Experts of a small language model.
Size: 12 layers, width 448, vocabulary 31770, 140M parameters.
Experts: 112 GeGLU neurons an expert, 4 picks a token.
Training: a variant of Adam for the experts, 21246 steps.
Below are experts of layer 5 (counted from 0) of a mixture-of-experts language model. Rows are named router (the router's row for the expert), gate (a neuron's input weights, with its number), up (a neuron's input weights, with its number), down (a neuron's output weights, with its number) and show model dimensions 0-63. Each number is 500 + 50 x the weight over its row's rms, rounded and kept within 0 to 999. Numbers have three digits each.
Before each expert's rows: a language model's description of what the expert responds to. This comes from a sample of Wikipedia text that the model never trained on.

# expert 59
Table cell pipes after numbers, and common nouns or word stems before suffixes, such as debut, project, Bank, function in functioning.
router:509475460544537545514453512431386497538520488519569490441464464463412507456506527532501575470527516491584521542414487546482468436503449530594496495440552568498439563588472501554485536499450448
gate0:566597508366519504566491395460474454488510459512540582388510437477459521404492490581470492520465470488504472461526485509549463493561479561526488589467600504479462462524494503488542516472485494
up0:568551585371585590440541493417489525433472527513465515452488434387505559405459458496502407593466576574513499444410539529554495434433483571495499554427444498491466536578494481467530476529579503
down0:459532537521453463446478531559525414411472462511546507415449502559491557480423451463490502516547481511418509434496422516542594547488516451498510494437501400498516549487556596462500457516408533
gate1:550474499495535506530512521409446583431449543507498509464450537529546486525579472436608578429434461573514375485444521506475509574529476458501515532551478431479400393524481497544494469535561518
up1:491566514554486478516495549530525512465512440477540487610511567557555550507325490482533449529511586419474500540532481551550572475500592454456522466459553569542499614508549506417515595452414497
down1:508544516473587574484487460396539480513539395404503505512478615462448475550559508554537489400574620552505443512473509458519424487490462484433544546436519560546472510547457547577491544538466480
gate2:520493436523568469523593457359458481495511416475508558440461440491474480480512462518501514420525491546513490503473541420529362495493504507593592504497549592400560479469415465555436545567448444
up2:471487512443467551512458539544524487483385508508419475586540462512466470575487439497501589540537558478487474356508561513472592478501570489424486428496408470510488471489450586439608512521479535
down2:527504511522577519531568508570494484441621462478537578387528544506504546404453455522461614391410336510493489530446510471554477575421483490542465436472516541526592521546507497471375532489515496
gate3:465481456492471426548530483490337559537532613520481546493525463449434555527555436539547532511544564441450594524512479499522460438511475578467532455561598526510517499424506464480512498464528481
up3:451513511553465498489509526450468425531439470551541478473448500517584484450513507493511544449521505471460483486428414562588491552463478625469444415553578599497515607472519513474565495546439491
down3:494458498533432515535498463523462428448581482502531409433443427607554479540424477405451597522474498478559471493463507493462520438443574528455418464548452559532500466477404433438384474481476515
gate4:552487489555470521511458456563475526500413511548545518534468374510564544463572538482546437507477578450479405505559569517410506476414513505476414533464534553499437577508499487554446643508419458
up4:546519491494492488541598563517448472422565490590574474579532514547582512524481467475575419457571452535524597517499461497481494601472499441481513475465558543555582501530460585477491504434505584
down4:433505437533545469518398559530598508572483470413553458497519492335488399482576502534474473594465546482507556531511435492479484525529469505481461557547525507535500447564496465448545447554446438
gate5:515566466512452525516434523511382511503485516547546481386573571398494488495550561568463467531517589450577352490530437465496491515562449599476522623474590503495452492515452494568505510465420563
up5:523535570454587518458575538536495442495495477400414513688467438554497520582383510375475426402506519499491530429526515533461543547476525522465489474508501547491540455567523548482446599472523551
down5:471551495433566529596478439490439505474509419547571560489530521486586530575512467562537516556453518613507519552472566407470485544586508517484437497533514418447528552571556504498522472502524462
gate6:561536444487532527547508485444493619429408510488465518572476488557497582528495540575413487415514514546653457401616509437484424504541488577485488536558508523428492558506483439503502450517513515
up6:489415419537488561496458484490591524601578523496545484475482394389467525575577477619504534469594511540529568501404548474474531449488475479436574502536429510560555522556497517533476515471537597
down6:520468465520564587477430457471443543517588558485537492454508458500478576485554400519522475524303434494424531490532477491512468504509500489536568487533540524465603474413439548542553501495514551
gate7:503526541484462552526494518392502501561449482485550478545470491417454534458469498568435431510447583494485468566516471511475501460493545443508396500518572502444550468480451407521437430452462482
up7:370488418475515568577547548494601569545440501511493471575445440416538580597595469516467490516444469520417601597500427472550480498459446539442479488421389418460515449479411575552486505479525636
down7:430506495459604405473371526524455524512605519517578475500544474516471450449526535556447546533525551453488511510511538524559449513495573475495496463466514528483504496507611429501538519526491441
gate8:403475438489488520500549485444478483538440439553549556484374510483499400461526577475450470444507463435539517494402546444449616445493447570555558449544547504442530551443526428425536570413489420
up8:485476448532440473480473515501418402485523479428533447462465520517511518484579482511441428487451519465486478551439535497497437453496462464485481488520473469458465574481527564398471483438502406
down8:490505528430526517591504440562491442435458518523455499488482540607489591547508466460472501547563490471457527526531472469470423609580453556527453485542512464477552534460493561479548511483513517
gate9:408485462493532534574526465540429490585484491532508476476413412510366463435446521574571519461446516412557474543526516425463417445510418571589517437513508489414499471545421535503606505536494467
up9:401474486492473522566509497488528524412533451589522464448519478495413572569460500561430405504465466466474451508529460461535419431492513392530537552478411535547542449439448518495494470434414507
down9:489489512435508452499445397570474456512550513530532409576493548531453501405543572543533515439527603534531410518493578491443522512490502515516523529443446414457454532494579518542442543593451537
gate10:480522386587460475535483512446428488596484474545443489480476358506465634458502447544500536575609585467453539487492494458485517452416424539556449431498527515503463538495495486410542497521575507
up10:525492586448525528457552555563532425474507536523441560546513561422571488617561518496543458513472574493576498547460420470518497436481497491555511485465537455531476553483515540542343507516490527
down10:520465523526444447530465459468499580509476480491578521544520547593454501541455588641677458479458478608524544484463550513541392503540496466482521448426539564484504518449510465460620525408557483
gate11:481543434567470478526447415457435490443456422482506467413488416504438423476553408605568522455574541508519504494500509463578616401413545629485492497495470570527466541564474401525511429469490505
up11:423472503391659488485520464504507384397617472489491421498425457495515483469471570464545468545576523527502476457448525504538527513522495495620498546503491490531472511464468500434557524473511448
down11:471553439533648409491463552495499470581372471445610465501509529499504486435491444515483517393557430494452532581507486563516487429542486495524480512464565564508439539535635529484579587555558479
gate12:491480456475506440556545495479468424566512511537549482430566597455446438476474513454526560436478465525402542627485461514489490554546444611496457557514488424470563573523489351545484501507527548
up12:552516516538424480447458478580501604436533489457518455595492433554550575460519412502435468573516517512518468398492568534507542572453493367496495393443484557553426485555515620489534510438451502
down12:461488523505443468470517572595477402475467541481569590398473442495396424514473529472559498571445456516553491559484574494525473573506477507510624470594479400495491508433496500509496517466475579
gate13:518549460431493537556554488537508456477571404402576431533524446458479515566517537459479437482468487464485464480532576397479430503566507508511530450517580452468481516526489570525527599570507611
up13:522418471545499444505535579544560503444535625536444564487502511562568495460413422485459556558482580488457446531577524471527523527441515433528468533502477477502540394440498445446601494534389597
down13:501466459475531524491582541442502577525569520482409591578528493453474555554484468470540515502434469494566464436530607529462508418585479627447550555566573461422515401562515525508425489483556460
gate14:605487503583514587520472497560436465499513561500541494630472403438632552533458537518414484417550583545524546415532595474543499536464464509509436465566452483479441418448442463429496519547564460
up14:467569531594559592542549508604543515507527477491569402539488426425534513569605521455485536503567559441535535457467530468554441515535539587531534559436480462548508443415400535498530472555470482
down14:533427554449466527470509436567529508491426458454522448448501523524445457448496535462532451459476520542473533439439539578545484454523477517457505482474491540480558471417435581499602509545550437
gate15:546557465418457484464503544457524514540533572463600548529459369500520516558425550526517424490473554453500504509489477558428516502479527438472476416479565497523512525447519456419488498515578580
up15:476352483496491446552430627470493496609566479511449482458477476457573390477601479598525524483516457460461513533426541531609543490503491450456468534422491581532509524489467463528547557496507481
down15:510514487507470538486515484489570594556434479502502442476420444580509542487535489480563529605512461483482477506482482545554507427526486488543457556550461490383587547492499492507612488572513440
gate16:489576491476468497536518462529508502493484570539545564541434494518445558498435493559520537506487503503579524468534484471498435441547484494581545513564556522454513538454467437436443516505486420
up16:541548508532525535580528468528499400559470416478426474503529561503449488496476540629463524448435501477511527584416467511457489618411552537505477448504466515510521486533466502463512430514477555
down16:475515465397494432543639553588447474507524499543412526470521478412526611429554460557470542483525522561581302468614477510524538435565511522476555502450470630539448506559475548451391613446435482
gate17:474551436473536463474457451439454527501477536538493559486523476535470439502508436378560573522576471400470538506488504516406410507557454554542506456428513498470549516472416516514441497504521570
up17:441568487447513442497441392456524537570541541500457620453467496537437496480459413438578595531534511381526518529509557489427472362514471507646501539478599426418526507565469494505445494502554536
down17:465528529480475527447550548430508379550572434489518470511462521551485498518539498492535556578427574511524493431556507476434537466447567573467469538554509514394617471486405548492348447439455487
gate18:507463539487686534496443431484489534547530431558463484449517487532509511457483493528413528473553544483549441542465529478468434545527555490590503494540575529376509563557514586500433477505460444
up18:401536452443517464439534586480574486487460482454499446506488479536474474429526546428505461484470428473414455538556481531461462536468441507527433502569457431523435386400547417542528427494379431
down18:590530473496521493574624453499410419560555458605567545474470444457405493624450553499370504478535506494481479474533514453558525448513406495451531493493532422515488547451529554473464471589517584
gate19:394579491600487535487521488414549545482479464544501483554493538477487513471474535508554447541531548523475510560487450477511476466526611466526570521505525523503489497494465518460521561399396477
up19:566445516506489395535473499570420430527396473457480548479565471495540518433574521463489548521517493507457458422559439565489520536466412423480440458504476508483505560524538433536425470455577465
down19:588481445472472428468462458516467464521473541580480464520547488456488615527466533489496502468547413466633491396477435517527469511409458534522428434554511471460490504491445407454485489483525594
gate20:526507495475552545522479490468521548469467564479601545446476556463555561493463388541538518496519582442530451511447462469506405526465464560552547490510550520512490462506469459492559483547481501
up20:453529458507534462441570474477500555404418543469557465601492528517563484475548545491480503464503512512520524497572350543530473472521439450480484511538535510555470478360511516553596502521433577
down20:428437492443519502534552567560531410487539508494420463463528465479466501567482634557481551502492500496450452505412497522523511552544506601548560448486489438422544528500534534553443453524426482
gate21:574618386551491542558447561558457544542399542580509490564392481552408484516488426449478524455503502465564570513491465514509454466473514552467497597523467579531473464508479449455533535529499465
up21:536577450497558496507451581484459526600470542582535496573488521493527532548477462470573553500507496489528477565467444488524518455538506544510485568492457607582501553479443479504567497559486475
down21:576504556444442551494615404623551455520496433541428520587486520559504511447358560526504450460527465510468489418509474492452510568464462475408482508520512408424534563447562449523514529461610437

# expert 19
Pipe separators and row endings in wiki tables, especially election and sports results, plus table divider lines and inner pieces of rare words.
router:482541436473587449626550479465561535493498428505538459488621470515557493536567379493528605436494476529527595526533432486495400507457536556527506423496384449377420466509573455469553518568533526
gate0:523553457415495425446497434479488556474466433462574516480466466498579544505542425599545530550471534517596477510468484508549505525512460472551511417500496546502445513519494476458519506518522424
up0:471391583483449595541514582526485478445550537503478475508460530579492476495393562447438467470498538450528424469513485510551546501502548465456461569510358525527586447508579497496456570352472390
down0:434505527503515560535447436607558580478524489542459595472434601474515508517517413472484484534525501497524544454521566427544466434440581509470532537593488462534413487550505452462570540465508595
gate1:544549408463504403518566481530517535491502487442474522410497486538505466468514453556509446486461568624429480474462521498496572536397528448472501460569461516468371430467573516442503474590486459
up1:526461498443428537529527518509533489493543489520526510499402385495578500470534408484466509576476671526474589485581571445450477488439439431574455490557507530492473454484527499453597539583493566
down1:516499470453451407500475584520514633525411506545469474591537530435547542501460503507594526582486524507554451472576434515515515563525561539469559472460470451489578514439510478444516529483502409
gate2:614485447506549596527481563464482506414456493531519635431599473488497534488527543529588464457460444547511557586594474470479528473539524565567561609541399459425555522504485541467538533489518438
up2:477611682505464459420447438457425506546596588510502483516481525433438371518479491470490447447509428404523539508418457569449523531554581438488511443543641513505520444483554430498451561468415486
down2:564429516531503484522544524503534516521459471494553427538473511498509510481514538523516581444528598513513526388493483483476530443532425526531551396511461433479497536475540438454544514575528474
gate3:632524502465595526390536495452474588553416490521429472493531535451584454528536570509481502488580453505440559449572469555504406514493481463471543495421526452560502486415476560549496470447510541
up3:415456604638508509478513496464408469535432486535397529508624493525435494536432441526468384500487549497456540474418575529473456558438596440500514513491504519512494553537478564486490441510470461
down3:478592572487512480505566496513499539451496531504563403497447575459527469513570533499534411414511610473505609586518529568553478463426429582544558443450492549518479508543421472492491574588518541
gate4:479524468544452557473448465551505542443449416541505488426595435466517536478470515518602570518524382456495463463556533506504449491517452561492507513421480462389476529523432437479568618546533524
up4:541512465501614538516534501536559552509526462402487532515571523505474435556581495549606431465495453486487508518465472539491493564425443483521490554538519466473559502526496417488494490518503493
down4:522579466527458498552508536484532538531410561498581428496518521511522518609550457509512410489479584498458466394511497430427518526497480494386502503496523574593568508502481475455457519507560401
gate5:553458545495572478524495420545536526524407495551572548618502443520519472477499419545548558457504396492532569547478535422510462408495556465584479541417474426414492484486455446484450523535554512
up5:455500530543457460491492527408524483570491475483499526487531490460366425472531507596470410485451418532495583544512483551464448486583505521505477551432550466553537404512564491586471535515509517
down5:554472495450491443507410492476422513415567572580544570526514542497587491420472528521466470515537503579478616535620495500501502520449516546480521538499482456476539470444384438545467460442587426
gate6:544499479465494473547476520555518592549421508517534466509534492539495467436494511566520447535446497460477543456459464537512456612454503428473465516415528497453443474517504419519392496604540481
up6:556473471584525492533547486423393513571535517510531469525579502344490489600548504572488407470566529503503449538481585446452491470511514569405506549515455532515488524478602529496460518458512581
down6:572562494599554566552416459517487474482565447415474455489562543487376541502453428479469607530513495496507521533482447446486506522516477494439428531488500467515553530538500538446427484529620495
gate7:484537482581493497603465522546466486470468539447534465494510499514639579464526485380525582500561490517625434500509545434471527491429483524527568443510453426510429505496472507591517478482527506
up7:454581443453601429526457562502529549495477565475517485478454480488564545477579406538488530439560450455564548480579494476467567472459430520529513492478472439496485472568426450502526513420456505
down7:488472512489554559582446424529565576483593494501521562588502440535453448528486489626636488424486499529476487419524403542524613486495511484426501521451458445466471527561559461467527564523551531
gate8:515600489517571516484499452465562427522451499546529379542559512444521585501521399518451607501468520509475541435508576425501532439456574434583534573525571448521353555503556505449512490543526567
up8:496562431513456504546470565450398414527444398551505419511425492517435506480481468568525589534445567493520472460488409445481539619441540498505494458564465508525520541425554484511445519511501661
down8:450477444436313454587398483490626562508450478463476551475471503499536461564504447489419478417561524532604479441581520460516516430501506594479474538545513525465510447542417427452518553475556527
gate9:507444439412491476589506526537499568506427405503469514483507506449464530456498461465536443537448423511546512515538452529617459454563501534534438501538437542464483515450451579400532524521516529
up9:528492483535558418414398472579524588527535533416300482458475507481554468512543551475470507541487522510495537471465569499502546518420477508486581432491476559548555509380450520455482469528420570
down9:451467480499540516531501514512516561399550465418603469464540413581548457515478519506459511504437478543495477429439480486534480465545499440563481524535500503542588394516498536514463496508511505
gate10:461521470475538507494447545540428620478465532470451472505444500398482564538549505499533407515466517508495496428528561524491425558436519373495478457593504484572464502514491566503551589550581576
up10:559530533445485536536448580483507576579481537419464474444518509591563542506468565488561537485514565497556486543550588456595520539432435434528520568508393586458493496459460512479553523493501476
down10:532445502518458473416540493487464496497508537444411485566551512510527598500378495503469495508502591564515516546595490487545477490455494483506546547531480485413486556550434550500413462479498472
gate11:493522499483458443539469506522539555593519467602520490441513540574585559514468432486452456461457462533502473455415420526503482547498546494544452515575492527551466445489437521523495459543604513
up11:582504466356564511497486425495524488491531566442398506436521443601535491412497530439542508424505541503527525518511557529566548549513390504503510458490484410502536436468498453518516469480540505
down11:535468510456426574494510548485588462518488620577436471513497435498562477515521517576518500429473571457533520441516493522516550404529509514556462518494454487574442450511375454575469529518484495
gate12:543560488444461399496611500532566487462556506479549583513470483525464569496602453517428448516446392412466478449483433581417434461480467483443497552492561470542493536478510531432498514469426413
up12:453415557508460506532493489400463517518496526567499423456518509441546470410481473516539535530580514605514415533472534392577500568523582451490405479564415494459476485454556500518435625462537516
down12:490521543546423452485457480463533459442346537530524480522570529447522519513521451536479481511571465471524498512536497462580463439452475519506444498505463498519522557449608619471435549488557487
gate13:415441540541450528544529438469407476433479490548551511486512496485528510495512491525500466551496492428569515523507485553497519454431550547458457546550405588478492529474441560570487455422552508
up13:449474517502462508526604490527489597507472490570526539484559504480471447507506396548467510536511446469634546513555524525483436557613460579467453509525445596525463483502405551558543455470511557
down13:491525602439504499504559529580380439524472425553492454537500559550490503489455514520536418555622551464466423569570592520494516462484502511539397581401510605450477506489542495520493498463450534
gate14:506529413525487317533551540436528489474560402472563472461561538565430467484568489588500540397356574469515474494487468508492406450528495458578478481560545448435462480573630502494422464478600431
up14:434556428493446363522538477483589491478557441498542426537555519508481460458465486455516485427417508423492472430472469523468407508497568449572541488460497467497554566526520437487503482555522420
down14:469552505538518423417566531468496521527462415541501457588543523456619555537494568516543544560478493486401504491564530441462531341559534501484476480424465548490428472584506566441563526486547499
gate15:494492461464468462595498405476567563584427455426439436486440457493506527479544417530426415466455517515535459512474488524480471439481501403557451521491443484480458497462512422481480510558493532
up15:501554466520432587496509477477495354446457551432525472489562452472455524591443597572535506495505476526461535487472550465458535442551521492487423504515452537489462504427490563423431460515437500
down15:456513460483519499519519534525525566530532437441503520486424474469501456522511551490484498478398470511484484516460431525456473518451490501383449499472522519559511422556424531488558531464574448
gate16:518538487511580503598456524518465531536575424538527493515528544606456451481474409528523571420503420462607414523498448512600495461469456564519509448405396566520593451461562526545483538562534545
up16:543460530467443495429567468414513443475583505586447458534524537524540538469532444462475476592602501495521515477500551497552518606548472482499541489567525548465529554554417480546508371478477461
down16:484500512444567427501461459467577616479543519450441494525530411447549553473540479550432535538436589431556479437450497581404437471530565522465505420604423502485447533488487472463538475478495553
gate17:490503432516534390567602559418477466526505455470558475451461482504557600464582492447489550591514553534390520486499380454569518541461471494494499473516536491508508430601540484522538450475592489
up17:476515571522510546430422492555625513516362546519524508499465430609379478528468576502565477444529536439487556445516495550576510563571472510531468433430425496528439536621475515571558488489466533
down17:457535503493501580443556493543465484440448521553559416520538489475523462532510478499538536431538606496507505497506548550474511517485434510582515513606499519553451484401455495530510464425477566
gate18:479529416452403528482544398534501466469503392593489505424455490497417532461475488479633493538477512520445480578434521455482558465502485531515473567573409478429507506581381469497554525516514518
up18:528528555414549474469372581496516459481481580448487546584505532551533546468490531444418462456430523468515564426522475542550416502541494470506521446477470534477569547514545473485475497456517450
down18:497442483513518470488385510549490474521399465479579511508464485540508495521518528441531490547440467476510477404421504579507458480489582530469505526432497540458526482561547470513528352461528524
gate19:514556483573543476502529554523490554565521432518450565512534482435520523482472476510521499529543493519480439475477564557510385513563472528525502531454498519438509508435550413540542544559536565
up19:525518504490528486496516456423550452512477431519462475456451485549527562523518534456444476579470569520496532528459489468541571483441482460561539557424543511503466541388365476449492441523481527
down19:456569489463479461458583486471555380575510539524537455417421579474531445558494498518502446472508508522483577487443585527457470534453461555450476521422512500563501505490471594476452520465511455
gate20:431479443511522388502471455502598552454487462485488477568503476476545462591546518465546481455514531570533516568580462486495452457507525535521547456533467463530535483453475430465503404562464532
up20:528428499446482567610470389419471406593477536508431470476532540420522518454529518455477515552578491531581525484435592569440465457548472474437468419487532509428465512431520447447569471470565515
down20:470509543482595496438461507505467470507466441446542453514532521525512416489506573435525528475544512500385572535509481417516438564519452461489604486508455566526512482495543440569592563519578502
gate21:493462466471515533587444520524580575470451497488562456434429437424535509486514489490496507474480509531466517532550437519506479568560467515567427435509455519488407488473472488524526468552517541
up21:455465469470569524411511519490528417477477475586472488434553519521493454526442561470487470547550423542522528441414508564492498468442436510506505498415460483408450479482468461477522520483546515
down21:436550451575527530437538501500501460492554509502507528547632468590544555441465465523525533487567515507404552571457500519499452373451542491505404483571479484527424473521518479504482479426476513

# expert 6
Pipe separators between numeric cells in results and election tables, plus semicolons in score lists and auxiliaries like was, been.
router:506574430449478513546508454504515517442751480503513548470493518537447486452538472441519457481476546507503536460510533560477468500543476468534505501535489519545442454558501449493520492487490491
gate0:556501508540477535434569465462417462524479563557468549521479673451512510499488447528455490469460467565469523439507498583388471464507398558509461592391461520469459528462436459419461493503406541
up0:492504489538483495515481456559604514533504430493578459472507532519465504545534542478431561503505597522455386489484490513468582464456470553534515475585499540431537528500549468517539545450470473
down0:458493462550541440613499597538398491419592492435491458521459456480434479493449513431486468594529591578597543541570581513527455556500543443349481465510509382515560560522507567519470447580510557
gate1:436557440490486549394575418569491418565490472557621465557428525475537560520472572576465589453480502570487564489496539511427526435472573503483425494538490456485504473513542408451557509470443580
up1:575528546460464535468544525557438485547518474478487523483451519561606482415519637461489506564469523492445570532373406560486496499479539548481430556516425432575530525622488430579514455513600569
down1:521618479398454487485433461477602449461534496486535436473574472491463500497521500442468530453483509570570503456553573592530506569556489395459556495523501524532480527465494503522508487512427520
gate2:473556498482533533455449422516463594459458565523489536490374468504496532557522493572477515440509476519551415461496488523474513392448439464547494481442533511503536439464487538551457514518592483
up2:493494544480581544493597406453638506430464402455490551472514533486471537505392443501448627484520553437519447484545546589474396484485390464375394513471499537397346497538474463530495547432406448
down2:521445525529427422494535571448544601572473527534575430574482536426427498588522474474528509524518402449486552541470401466510518475471458469515521473463492431497522479489520590572450578520559475
gate3:500620537463459445418437458578511481578495524566492524482370534521434421538587472526542537542428480444480466434510503489454539441491472427490578538418531526525556554488431511472548593551474501
up3:418429540509450482471522493488450615510455531562485475534544505374473457567421574540485437447393496501590424533507505500529486473500435502582410463555469524500474536478443472502380494445490404
down3:534588585500408475514583464577460509446573505481476589422378576451466466512520516561448559470439441503504543490549547403495536523543450486509461454452476512462549573485544530484493551494433501
gate4:535422495562519464480498464417548487491478477556539431457520491443518546459461518535533510563472508603456467492517514516452563536480500583518572589420500531464470497511452461430573568509518414
up4:559482489488395441510480498451515516432531482461457562424506522430530494456475498512577477529532498589659557488562524556415456478478557492549488503560537486387455503503445438486481578509432427
down4:565531459500487500405484505601494495480695506564502474500518557567620621559523541554556600451558532546503509518557474480404533553509433466511496459477524414501506443510417572520476443487586542
gate5:564483492511436495578498536566450514545532466501532560449509483557451643450540533514486539516497546461352518555566420551561440468569555474530455471458606515523530522479538507509433496441547535
up5:448437536406431445458493476456473520471508470549452491442502566462423492524548395517546506528409453453530521571511454565454605433505420562489500460561451408442508457431568482484523511485402436
down5:471492479495488578477564565512497524448452474466479542660428508437553537539448415511580526575502440493558519547510437369550584449475534504518497542528588511407542432418542498500481512471538555
gate6:533452374489606480568538439538629502474475544457480451561523546487502511445416509481479512482473497462528461513390417572559612449470475451446442475451579370490488572443525464474526443581486475
up6:408513550501527484393505547403532514554504478533514504493542449487438484569639519541566538518538482486427531465522557412419448481500546547584491468458423550400468439555501583531497515427471510
down6:371614444554495491514486396572480416544490425518503513508508502587461486484582534426483413437552458489585522438574453429520570475484583540542585479523548499530572473453482535534599495556455524
gate7:460453468515476512614452407503540529515515572543508482485528600578522521491549408505565551533475475510497423474519429488451571527524468492529539466408444480452490563503392579522513572442454528
up7:425571548556439547453566553499465576532529464468519509483447471420513494535470532456516478457463457484446646522452471554531576503559529543481553457479545502509454440489551509528520436610510563
down7:517451613520513442354384419500522496503555517410497484552574515406522514555546617476520533436473527535598472593623545501471392475446531522536527431567482589352495487553523400489482485499505456
gate8:451561574518500472506584540493592517570465460473511487395388400464520503544481435497520414488476564504559454462381453508524513542585479508517479468427462591498493540473427418423463483576498516
up8:446528486540498461567590510528511534557513403433593430495501412482531513632511425473492434571500571466548482505418586466536460587520476564496540492485443562479512521544445447369475522522477550
down8:522479502439572483525473510484453498528493508458484602430508470595485435398487552590432521468445580503487498522612563405545525446552552439460429540520545527555533387452535473556466533489499506
gate9:480438476580499534542488460466508545472455555485582518500419436391548498504506453524614536535537503568371473530470544475469527417430530569527562522488419473475444580521528485501635529524552492
up9:501444446592538538506574499578515550459502499491562500523478435448515529477476501497545553570513490539390460541535505428439450459461509572489550509498445365501448509545482543521621527503553573
down9:541456483522450523477494486446522514536601544455500360490505525564462440464425497398437539514522415500446549516516512529446455485501445486543406504519525450511552526509388583517461531534528531
gate10:498488394441517518600511493583534635466487427505444532419473496458553466486467493538504538488357547484555402467564492550564475486535392548519546579423558515487425530459527524490428512533441464
up10:494519450476520510563556474549564484489462459491558539464558533459543521547496552447503551501423517529526496577491420576569519562540494510472508512478551513550448564463442479558518526536417496
down10:546452551487440469470430492502476539487544526518445392497529526516477532556533516611555498458547504452529457508493465532474441551509486500467530562422541451568511494492500564524455494407534471
gate11:534367541571535555539419511563487486550499550525565484525492510513457532428500483422478495520510452495443415508552501477507520416569453500538520470498458397429515534458543487511429524417470579
up11:486470518558560518533461493486512453488539502561538467512456498504472482428573508393502474547418456484426487539565479512539523390541463544489544465482425445486490529558512452487440499526417578
down11:490413648456541591488512394489515507642520521527528480499504504505499449565551550532567483528559432465533603443552466481577556493566513510557549519470576572529566447557525467472582557548481557
gate12:439395487555417508441526521519465589492542620454522461585502467434507565530432399464502551476410538447455404557589426544473518460414531570543490499536476466436447531411549446460519514487521491
up12:450557623516441454512414483525510467470498436544473517468498553510511378492584516521536423464530457483455407424419441451447425397529526487494460447530512516607493410580556490507513464476486462
down12:505405493484530474465483450460481577535545606498502445423495496520460469468523510464582474557581419585494472473492569491474425526573423508472459484487495437446488544502526484443461485510486511
gate13:525467505510532438576408489454528452383419509549485468464486468468469485540512502491545499463539485452525458382492560524480519511465592466455419497405637477494516475462476560504517439494431502
up13:508566456505479614453598462515517597520465506464490515471472524432569575527455521505517462513492534565520590516511472497587500523541464488490501487641508503499493445494498494454480537569598458
down13:429524527521453480508421535502483528503421476597542512491551541451497458539444522474605453577489426437559422437568557465477538478473501435515460465585431479510501532535507488423613474555592459
gate14:488484526407528477502481581376481460409498511477491504456568507525471448522479414416495563534449528557465542506469431469539575562547478543476439507459471513482463526439462584466499483475580572
up14:510517628554518477440527545390469464415484539462420579489464482481545506400562404428484455407557519498554494519511571632591535569546534530419463516577521547444522509431547511488405564451493451
down14:461428514583438527424483537527443525650424421566501582460498557486524528530460511459527493469553559424455389479476464465486529526519596497545482474484509443506539454531498507469530584505504477
gate15:468441427477562451503502529429500470493517470522545491472459513390490547504513467513539525488494488492497495458466384512543584428463486458493515456432534533447417466542417452439456421526477505
up15:513564500539454500533509522578513568477426476503514500463522518603476449506494485501521567459559585554450417449557638481511439525646541453477545492466517459585583528419591483527505521538435468
down15:451472431496603475499434473469523548393518572584571549517483568439526499483510440419564422484484479455583437520592530492598507499593458442490507508470513501513480507570391540457483402525477468
gate16:617486474486529477517439419561472509474471470526447475566486505540513550489559504543496500453490525521523486432484477577630429446540502574484576576508595401462436438477523502500570544500489437
up16:489469572537507531424582509476444430533480514531576419489455471471450398525499399491542505536509503536425528577515409413480555501496479482481509378571475548494487518510462408587469414575490515
down16:535380546518578469500507527513516480497536454428490502589413442565465510475493566542537534519442539571461537510511461508561485582475564512456485551472475525511443582494422458510565486490458455
gate17:646637519501473529618523472471567488435500578513421469514498570504538529501535501502474541473571510587528492464464510540411540502479598540506566561439525535447471496521471469473580529524461495
up17:554471488431540515550400501520464526480470513477487565519536624444546484523479465474379467467515494501595465491520446490507368492550451391506431476577534460553503541483521529511462524390465476
down17:494635425481588468458576392440495487567509453607454469466478518490481415494424496493512486545464504487436451560477420509496526604544489438528496536540525585446513510410496403467493534569442511
gate18:607493522484516526576397513557430514486495541639483513487423482595572617616498498558442474523476559507482479481485449523536475482486499394484416524467554588548505592492576407414548523595572447
up18:451440457441463526479510487541516430497493461410417444452510469544414415463441491465494508522482499510535444566475549496566562429493485538466580527604502448495407450524562563436491522464482508
down18:561434485525565447506514585468458632527493511614441491546451540435496564546544482476474517464564537461511570540440395539443386487455453485446526483470541519540474463462450475532536540511523492
gate19:462413506426593516534518502555543451521532547474446468402468518490579551563475451442545556519456434475463462558484501599505506503529528512457451560445563521482427557415463490566538516508357416
up19:432467565536597465532498525485518414451541522452429363411462546542546493511466417453582509495459471464477513563542436577528476522546607516483437534466485499556458537459472472533541360509413492
down19:506464512512540489480515522465459414504437450454468527574656465472389427392475535485493543525539668549450520459560509532483474644538525516428498538595483492499493459545539476529461492530414503
gate20:535429439544543504540492452514508479481521493546621506511520479506478465502515482493588534551443450577500538500383440480511512501521458493505457446513416517464497524493553546518490540461519548
up20:431513442431458443408477442531569553619429481524435553499505411479454479529465545610555420414492507511426471487492478436544508445497471495507553519438558467464515506471479594497461514604567480
down20:443555503577454495508540541457473486493476464522498516446507409532554540422404511527413533477482517530556510505530515638528501521425527496393489570561515497520463503476562440383485434486437511
gate21:537539494565489445554441457550436529460491466464556505575524464459532583530514468448474477523529447506480508526578397545518420505448488481517532474517573412554638530546508388494517461589534498
up21:516501521443513554510502555516515559455515431620485564425534510440531515527497472454514511503462482497558431441530476453536413527517515582547494458534474527425466465511431508576463548469534498
down21:458556503480471429471446443571458443489581474499515473555574401552443521482560505521502458431431438572448558459532580516499509422567519532500605491430554508586573510443535457419515536564479553